Below are experts of layer 7 (counted from 0) of a mixture-of-experts language model. Rows are named router (the router's row for the expert), gate (a neuron's input weights, with its number), up (a neuron's input weights, with its number), down (a neuron's output weights, with its number) and show model dimensions 0-127. Each number is 500 + 50 x the weight over its row's rms, rounded and kept within 0 to 999. Numbers have three digits each.
After each expert's rows: "gets" lists some tokens that make up at least twice as much of what it gets as of all text; "comes before" lists some tokens at least twice as common just after its tokens as in all text. This comes from a sample of Wikipedia text that the model never trained on. Tokens count by the router's weight.

# expert 25
router:495516439403500480551462550448504448512525517436417470535502557500542468510479426452466455512440566498511451577586429507455527536423500462464547372504446573532527471545602534475557445584556460442460405560501425483518479514505518490442578566424468481570582539544447490483425464467487427476527518390558481464467565463482497478473451470401518460461537416495454395454484463416448454521492
gate0:533496505559503550525565535434479443479466372598541472491444473468537469481452506555499417568473512551472489492474450490496502485458511480568522518410356425536510604357531401516508537427466479392401486450481478445493511496441475569521509549548427500487456404436486477515485498414487480547450482535494510616544510562499534476574461441623463493483447541502521472496430467517454514494476
up0:632484493592501543504476523519471488544365479569516424521444458407556510519530507553590488452473553527447552460511410482517493526466441479594540584458406466485578545488514492561490453438490539440426461482403540468515460449444472558549567485509602539561458434443491436469459565411510519474505506493441430493539495515494497495571444420565544543456482488439562486433504476562415445535510
down0:533496479414493472503500534423452457471588488441542496581548516488498528502509538479511474556543597580522501451561456630601451470513540612491500426473572434568555556474514551464500385502484525522417477516496534463502452536518577456569605464502540497448453495487533444508494439526513515379549493431537480494517495516458614491400525424491457532541478414475396534525593543559528491528476
gets: "2", "8", "3", "7", "5", "1"
comes before: ".", "–", ",", "; ", "% ", ") "

# expert 19
router:499474529423521513470533545540460491522568422461437504443566549500509475502435429502505508485465553501550469479550429522493552514461597505390562485427439554408642454565544484481499516494492479438494483488473456432457492454417499489395563531465469440519608547554444525537515603579534472428501473472618503456450468381522469515515543429452491410515440461520454469464529484450558478562571
gate0:477543438528478451452443491540594460508430511488544416451504483467552539553577455507490486536541573479582562488537579397461599490476463489465532568486476461461479509412534503478611600470494558490401520496535497473469513527452468504490534527531514496448557415462433398394474554506542560465564458520422507504565473471398473565483518495443373544527517569538432548534443461490412518497427
up0:545448490491484474510546471441502530565455479405576560520532546486519541552482553538575449492476573566450460444609433453472511550476559436501482516541475463520468433505463401426454520462527548465466377504535450423559464568507516460504535460475507453390554549413526459466472542507492494418496458519444633590521484475436414547375595487464471512511507411539471542502526520509529439503424
down0:459513473579468617476449459544548489569403528554452513472524503447522563538499497599533426532487474513561580533515455440558484499569541375503439549479510366451477467448495488484473525570520548472507527394527452537531506580545509431431504476418559489474488491476489461524469527525490465497525407534400521450415439454497438593518468538483442466566479494573541410521499524574525580508400
gets: "of ", "the ", "in ", "for ", "his ", "at "
comes before: "the ", "his ", "United ", "this ", "their ", "first "

# expert 49
router:458496490485573478496491557539392448517474446476422466486541580505580488568470452426447531509486454521551463504541397505525474484515569559479510473430469509409583474607429506451506463548564436437435475576561477501506420487481539507489500561442440477537487517481531599615526548485522494460445594503520533468555513385561504521485613435435510517433514459564502449436493439467547402539558
gate0:513576487604579554510446596476540474521501475445455419480492478506521456402497479508421469449424550507463647531541510463480460520439465489508455518500525498536464470492488535480472508417473490486487531609452404415495488530444511487576604512486497443534554519545498590479560552520515573466553522567470521500512477550418484457401391494413532537554457457506513568515407470588592467434457
up0:480568511472471525543385484483510502442647470483510521556552453566479521511515523451417467550484576523550424642465514480447450530501485460449421604477480520496499530424513446511497493487552421537542530471567516534496529514481495520505386488530442577550451545537593470501532555566518386585583433463519541592430451438565538489519521562470470494489462545419394498531470505503543556500501
down0:565595524461480527489505512549527610459455531424574479486519488412515583414528468409497564506532532512484570379554494494485471568410530502495417534451473489516484476637422483455558478444536521434501504501490459545562481483484457555544486498546529499476472579393449529578493608516580553519536500517520527435465523510518570439492521541508569406487634480436548494550479528597532512523516
gets: "of ", "at ", "from ", "to ", "on ", "for "
comes before: "the ", "| ", ": ", "his ", "this ", "its "

# expert 0
router:491461532515523431514487569497466477552555478493492525530496596468550572476454507529416469466543525514486467530538485471493506539491503457427543368471445500497486480576498440427571540523554453492456433522485422549432457483475572485481515618496429416530513533507531598574426542496508443444547598429595524488466639555464465461525483439386548412485506476512439384467491488425500436514531
gate0:428476446551549462662492510522486534473493445522442474511379511559396481502435423533507452511518472479534480384537422545489541539496496520513545559558492430539563423444498544539468500481543545472478373545441454516568478444568523463432468441492464519485526529476516503514476508581495546452536485459560438478521492604432508468490540567423391499577452407591502428553538477490524496553545
up0:592547446487510486500545498522472473497499477469448512479430581390537544500547429457563466427453549462557506519456552494554425521460451466538547370480470558472535460499512504506548573356521449535508525447493447509513447530531549517509447547490452492460561476530446391518550531350556588510534440552504473533558473575523490550520503474441537525518444547548498469560467548483432474566660
down0:388463521507484539557525492488563606574545498456450464579562469474464515462542486537461520483498497577438498473426465532529472596506439563434424550465487545501465503519590576544489432535459605475476528469454505523443558542488460532442479589488507468616474544516505424509435613578528520599455520445514437528515420464529572452551443595421488476540520476492451470488508529568573513397518
gets: "| ", "4", "3", "2", "6", "5"
comes before: "–", ",", ".", ":", "; ", "0 "

# expert 7
router:474472493418582437498485593536437397529603492517476507491473528562615468516488472500443492466416498522503451474504384501508477526472525463510550383401484551479460454591568507388535597555530454433454433515422452505472519404488489568451502525429525480526529531528533563565466526517577485457553576478550545545472537463561554525446610491454533446463541483501540436504461459491532474580493
gate0:508526490415504445502547461569532476491432411442526530501577434485503582492427507516526488480525580531478551507446473519542439561467483460456467515518444525452436564359593462512599434559393542521575500550548470468602437552523520555509480462475414532537551452526479409502563594497482414517468517471454513390486472524495502510492540479527558509532537481385492455573562500520465402504418
up0:546449386504422486489569563449491469483481487504462490520512563477517507439560542527494496516489500412471520489433407491537439540478450494573441499539596546514498517422576386499495494621526547494548471551490494493579528580451407468527512613464424478539519386609473449476493525470505485406495466539467582474510425538610516518539526472552492585555561549438490436511487537463516452451424
down0:512504458563549513522547478553494549488522470479540509520504494455410483519580447427447512465477475472527509498470552381487551518514437486471533485453470419428562419613335481593476458474443515537482533553507489476499555544420512434586516504536414526370533544483514491494465506444547548486436476466578455552572531470538413594437492516425413564524543416584524488485426468470523513500534
gets: "in ", "to ", "by ", "on ", "from ", "In "
comes before: "the ", "a ", "his ", "201", "200", "199"

# expert 62
router:487534493453539423492485529571424462514521470419545521462519552524507531574395491450495427434516495496568495581556495504515579516461465495431564437457464501543589483535575448525535456539497464524494351562452470416400483465414562547529518519444445412530488518551538541542419571518561535525581455468541543536435580486468391562458473541445468445447398486518520465508543549464474468529553
gate0:578509519491509519482514570509461462534420544524489512517496657424533511453392513498541399557577566598566506445505535435575454515428519576511557517575455510615553490547507550443502474495517549499475392433459464449523545548539570494520533471532486408487453512551486467413493525485500577489433556500468560528455611392550469579444553491481453530559452528488491512476470464471469503425494
up0:477579501507531503455558496532551500547467499564490565548464528570456456471413466567384467503521534618561498537619520388448494514416507528501523518495448518632496541607466466495516473493505589476518446516459458553471575493529541539497538492510500519455556476470553550455478558538491611495494517483554568427525518478561585549410470487458431580464503550468587598415482459471508582537485
down0:526506425579521560459608547368489558583563483576436549387517411575484570400506445527439457495499502485547419469579414441451500561489582520591503498520492490443449461549482501502468487509445482565522438450544604427422512541506537458477479479544480471511528511524552490512481483525523508463490518447569480436569482483506460522490512462596513587416487454533548445515508421578500477414534
gets: "\n\n", "\n", "team ", "dis", "family ", "season"
comes before: "| ", "==", "===", "= ", "of ", "'"

# expert 18
router:470469522518557407561451629525442450508486532468502398501467548532608434505444473510421466460546567445493441571542439490464495540364523524425552413415496469498467538566492434484559536509504482481530428495479441470513465476529550589462527635441417519647531533510477534566456512535484482447522536461505479541452591425504527530477550511453540500474507508539538451432533498521455524535570
gate0:493441524437575420571427516564445474563541472455456498416463548430494501485573458523564548436505418515573533533493497471433531549422498487477521484575432493560511554529506502472478456442465439534483479528530469463435512473592566526469458405483513561584449469556441406548549527571456489480538477578520426539513564524450402538436468517426490632439423505496467481548532627467454495463481
up0:500459411519506537529451531544402514573464509496468537482494520462465472579482439538461498454530521521574556575471495434461504368455484576481556439544477510467585668495450478502587472446506451463463549460450514510537604500500522491431439456548465500522451490566427447488455563430423518571537513519443408530528585468461507615522525498430565574439496465500566461525460572509465465492563
down0:539495649580536464531584522444530489581514492571495447486408510614447471576461481440438494513498528518571454599529551552492478464495457405622500469495538414469424525536546452479551510422576505468570493492474499483499526542498516466497516466575461509547515505504421490568437528519398496543524436527408412647512566457500521481575517528518475526542545536487543516519455470534454478560548
gets: "(", "| ", "0", "2", ": ", "−"
comes before: ".", " ", "–", ",", ":", "0"

# expert 43
router:451431485499476495439407577416476489537534443480478443445601513547566481525493507475505440473427507456613438519569552428521566464510501457442541473470510456511588467533597520482509537577477472492387491570456464480520472492504517575577523517553446430578530497547516520530464496505470382528458529468558519442455625452503495467523527506516568392387441504518556485486487417435451580556483
gate0:606491536489465517593603546480497564506468436578536466496530469385497500437489517469523485496546560533512529551512411409493529511490533562456496511479447449527517473435530508460554526459541389503494473511530519450663444427516619552532470535447529526528450527429547488506480408492513518589498510456500397493484387420529480546426477524439444459452405512511502559559515516488448493401520
up0:450444584523454496519557522499508487543545543409475517486374597539478558474590475515489474490444462419496511587415550566385503522533467522464634525503454527469502506476532478489456440548532454516486466425450559503424485526506400466561499507413546468515549566530489523511407515436484568430374492517536488500505423454418485363506405490492461476452528548487481505494401482510469485494526
down0:465498544526473551457472491454476529479543496484540526418562618593408524478506472433559585558470505515447541505563484532496599423482474522537456471417540529496510531507501441502423478476464423491378603518474400539445515462485409503469586517493491525523495601558584481408542564506575539532530568492517446531481499526446544541498518570577341483509437529515443554464536514512480529498430
gets: "er", "es", "ic", "s", "is", "t"
comes before: ", ", ". ", ".", "ation ", "ia ", "us "

# expert 29
router:370520432442544528520485537453486433532534421389449465462559452517560486561449449501520458477546492496523570544483541452490505460528525427432579407456499570499539515510587509470524596607562429448458491588494488433417515473437571532442554505506503474502605568504428496586437492509564452527537563493600481502484577545539582517490464457438520548478466488537498563453483439422487525547488
gate0:459574563474460493511508540503500472482549520461505404486498528542523513403568489490491572535559487456487533412511506445471474495508542445364552498533519472473511457440530501480540505453456441532506523597568590570452567516496421463501503512605477444621555533452528521581529508368556464473568506472524423401495471538445571483492521532560384463458519517523531563468547500369551581507471
up0:473568548432386487558579533516460485558497428437550510488543540526488456446546479495536502573548476469485587493543462467536598496509559495395519464503534440490545509531492526387488590501425432528468516508507511443567530552557447495477497441506585469533453526473469489458502397456495521387476467568553496550416503441434587368462477565498509461443653506542471506439499503513528428529509
down0:467509445515426549537419477525631525467512522404606501559475492513481446514546487487595497522473519509579497524516599497488439494527505481542489418535565529524555565470523478426518547459573484472511557541434502493494601479431564479469493524447641525483476435478481516409550408529545519526481515553424362473529469525400518483495512487600463461498526587383526540564487460564467484466492
gets: "e", "o", "en", "on", "le", "ay"
comes before: ", ", "'", ". ", "\n", "-", "o "

# expert 34
router:510469432448542382591405532455430426443513486467388467504489488518491480442477493527565539456468483418570559570517498451468485570515499411450552464560459536473510455494580544438554562535547494425437495505530471459500462513429537534436480550434492431571632520575463525561468508522556432542520561449554506506480562490532506516393501463457571555472459471584502559464495427412485425477492
gate0:541427451524483586552485482553533522467463456477382457580474403513473524513393490575526594429385500503546477489526593464577545487480475461489538524541491574440537573472505469464486418536521474514483519458489468507508579487477510520572522522368512470598438575546488541458569497484510403551446535550427529455560477439486531417483520423565466533532490447433543474387438476512474443466497
up0:440489470569523523507497570454432574540488532545457558506507484595455489560492524478462522431385419488486503413547616460414442525502510451520580504390586505505404434594524482445479535366462507423495490439539431515544520438506460514503507522508584513529465445481494566430501438529492523421549518577514469428528470461462435482562518519591525419533522522497455508516498454552596495520426
down0:490488561503512538559500532448480443469597464507603514583429544588496526536489458444497497519524508361403502490484484501386519515569484512480452455538530509513472480522509482418453494529513520455535456529530436526527561401405531463517481556451579536532468590412583450415487372445542411521491474445474501499510569505537533535482525537447474640431488564515527490492536536476490465464616
gets: "i", "a", "e", "o", "u", "ri"
comes before: ", ", "\n", ". ", "'", "-", ") "

# expert 32
router:461438519461475506509446620462406505509536523442525518538496493527593488517490484469527501450471485484600496655503497470542472492478516497442577412462477498501524504510543526415580489543524441401469405530476441407478524454492552513527562633413489403605609564534515496502473543482554497468495511437527484488433617475537485572484561489536559424438530411489501474459478495469468497536541
gate0:529419475486520453487523496505502603493439497488482465511466528630485481521475434514498572407534535513487504566494497508588524458376454437495430424515564407587556510439535644526455519461460466491521514426551512437490525488509439548436492508478559543479554538504595427466449425453500441522458541393479475473412516497616529474568372488524515506437559561463493471472531508452460510535524
up0:465388465477453510451490565499508448470550499571572524460561478558452518561491519524476543468558474448488544559513449494511428538437551529495391503585546417586479559470564487526513578407446505521476608475476537420598479545480542514494435514446488450508540524519539494449394473529606476496439541433543462404463545534573591538579580516573487489494494506468474463560622543508526488459538
down0:589566482506489497628489460536472535491562469529447421489490489402453416441497507528547468473514450446545515466570484444444435552542383571499520495431420472475530428593572405537524466498587536580584462475469529501536434440489471439509485534535528524505505463409472487551518470493491557445492473552546566584481506441467411511552540529473409502479427561581557518437411442506499479439456
gets: "0", "2", "5", "9", "8", "1"
comes before: ", ", ". ", "\n\n", "\n", ".", ") "